Experts of a small language model: 32M parameters.
Below are experts of layer 11 (counted from 0) of a mixture-of-experts language model. Rows are named router (the router's row for the expert), gate (a neuron's input weights, with its number), up (a neuron's input weights, with its number) and show model dimensions 64-95. Each number is 128 + 24 x the weight over its row's rms, rounded and kept within 0 to 255. Numbers have three digits each.
Before each expert's rows: a language model's description of what the expert responds to. This comes from a sample of Wikipedia text that the model never trained on.

# expert 28
What it handles: Head nouns of institution, venue and event names after a modifier, such as University, Museum, Festival, Memorial, Library, Army.
router:138153105139137063109173171161114083143132095126085140126102185121109129093123162134144149117076
gate0:166127133136121102145125104125135125139083121109126168162150160123146140169161123144120111150136
up0:168089117143130115124132115140151172109118106162147124107144140101147128134143111148139131129138
gate1:184086107156136090133107135143146118141148092178116095149125176153098103156113123121177112127131
up1:149134108153158156121099123097131074125083144108136099149122147120130127141135175150132147163121
gate2:144161151116131090162125110134127126149131102100137069155096160143079161129158141120138103104107
up2:152133158090077142169159094133143159125130110138108131102140150120161159083150091124121153131133
gate3:158099146103123148171104143151126136166127080096089143139140120095110159136132132152167128120087
up3:147138086108156127122155109118109120107102130136155088090154165133080119121088158127141121082124
gate4:143144116148116142135118149126133104121158117104140112178129167129109131115144194181169143152156
up4:135157131073113111127115108098170107117097123137089171092132127160101098145134131147139124150137
gate5:137124149160129137128182142117162112176124128159137124097079177090149133114152143121158129148124
up5:075110111122128119176129105140121129120109084111131124134102129107124161102094125111091115120098
gate6:149127114155164100119118091118097125095117094108091130122110150094109160081099135145167112155096
up6:165123122128155122115093127085151153110125074131106138102094104099097148116092074134146137134169
gate7:118084128135126111122121120133139140138164166161150081112140142144164121106136136125087152149082
up7:152123158158160146112123126084191133137141133101125105109152145114122168144142128103080122139162
gate8:122104107095134123143158137139130116119095126106128127187141166149147119091115176097150142131083
up8:126138106165126143111136111113153091095086115166107147136067126160116073143122138129121151150153
gate9:128110124134163127132118164119151114140153174123132107107095146172134146136114117121188163094129
up9:140125129127135134146116197099127138113090127136102141167104142132109101147164149099177142160116
gate10:129127108088101157141146156146130109127120121086103124141064147150114100095120159088174130092110
up10:103149109131104123155140095117139099128115162142127136115155103102148157152152117113066137175112
gate11:162113114115113100149176179126150151135124103074119135156093122118080161106132146178132126113140
up11:063133124141170115125110117150115118116114150146124106110087132169107114171116103136129103145099
gate12:107102116112094134104150110116107124085118126154151128115134123157129092150111104103157080101141
up12:198126103137109116147129120132100159074144101157146070123133139104113100081155110095150105093112
gate13:116135156139092112180119178125085109124129118131125102120145164123207110134121153133135131159119
up13:122119177091122102141135148150110126126136120129123098137143136135175106110133144150163174154098
gate14:151114125078121124092154103129111160111151133105110103176106179069115149140111137155156133146107
up14:111156140173090128106125101151127141143141110147144148078126127133126111133104087128101087098119
gate15:151114117052121106103136112105141117086112103101106130163131152142129105108133111166109124112130
up15:133094128115096134111114136141175093089167141162147078171144170121141109148103152110142142173118
gate16:134179148111132162124127144106142124148150136133123104101108166128142096108108115120157125153126
up16:110107112101136143133146165155131120121148113123132090151110130157118179118112102129097125078127
gate17:145108118111139116143130156139089075135142100153097155119103159152141089173079129143153157119104
up17:097127079099159119097109155096153112121060127133145101120120145123125126090099100180142114126173
gate18:152112136166115133122127110129119115093131151116082157117099148091123133088131112139104160097144
up18:132120081102104115128169120130092120116114078096106119111124158090130168112116135165164126111105
gate19:144092116132148110141130207153163095104131165108125115130082139139096094171109150142135134155096
up19:157139152135127141115168131132150150126164091126099117120131167144117152138141157156152128136112
gate20:151095146114119057113151159130125126104109159127139092120118145098154106071095135119169142108114
up20:108132148122104108147158133094133090092146104181092103079143127136141139133116168095128163141137
gate21:151122136129117111157126112148085121107073119126108139119106126104106152154157128129169102168124
up21:159110126117088149123101135126201153111129158112108130097135100139116089130137131164114143153155
gate22:112138077121165121106159161145115075132138143127136107117128155104151075149128126148152132121077
up22:130139133079128139123091132118129121170125077129081125110134123166118133102135135157101102126137
gate23:132135124154125071172127145081101135117155142104135155112124076135170096124091143157121089123117
up23:119151087114113149110127126140159137144134142166116094151169094144142139075136099100118152169168
gate24:149129158110124119140114118148136168133141140156101152119121182132125139095109114122121119123137
up24:124134167124145117098112109081143156097110151131142128098175124170078153156153127156083096157107
gate25:129153113128107116159122135195094140112171079196150129126106154140102129143146121093150153123137
up25:090131107121110111151149082082133136127132142115116084090096112127175140145136115154089173118101
gate26:137129128121127134146106090214154084148145087128126131129134121148130090141093149168159148144151
up26:160169140103101154156111114144090113149140120119114106156124132134171139100097154134147116107101
gate27:147157109097124089127147099117151136145126107122137103125133149113129127132121121128124113147105
up27:108133136152044140122128086121149169097152142180051138127105172122117131119126110116156092146143
gate28:148127125088147121145115095180114149098131134138104135128159104156115172121123131126110097109146
up28:108116137154119123114157128087138146097180129133119133163127119171129117108166174105163111132070
gate29:155150099130120133114131102156099140048121088120143129138135182121112092140151133168162143135095
up29:115156147110138137144107124096168098141119122178101122065120121150144124143182155082139100150157
gate30:128111106145121103114113132135120132104121153140132127153110110145082126167170136101156090120098
up30:103141128171110127105128135152158151123165090149145098092139113113118116122126137150075151121161
gate31:135141109147096090148131143168139112148140115124108094157083133162117155088144112122123142139154
up31:145117084114104145116102137142144151156092121120116128133128127145147124106140167085129157132182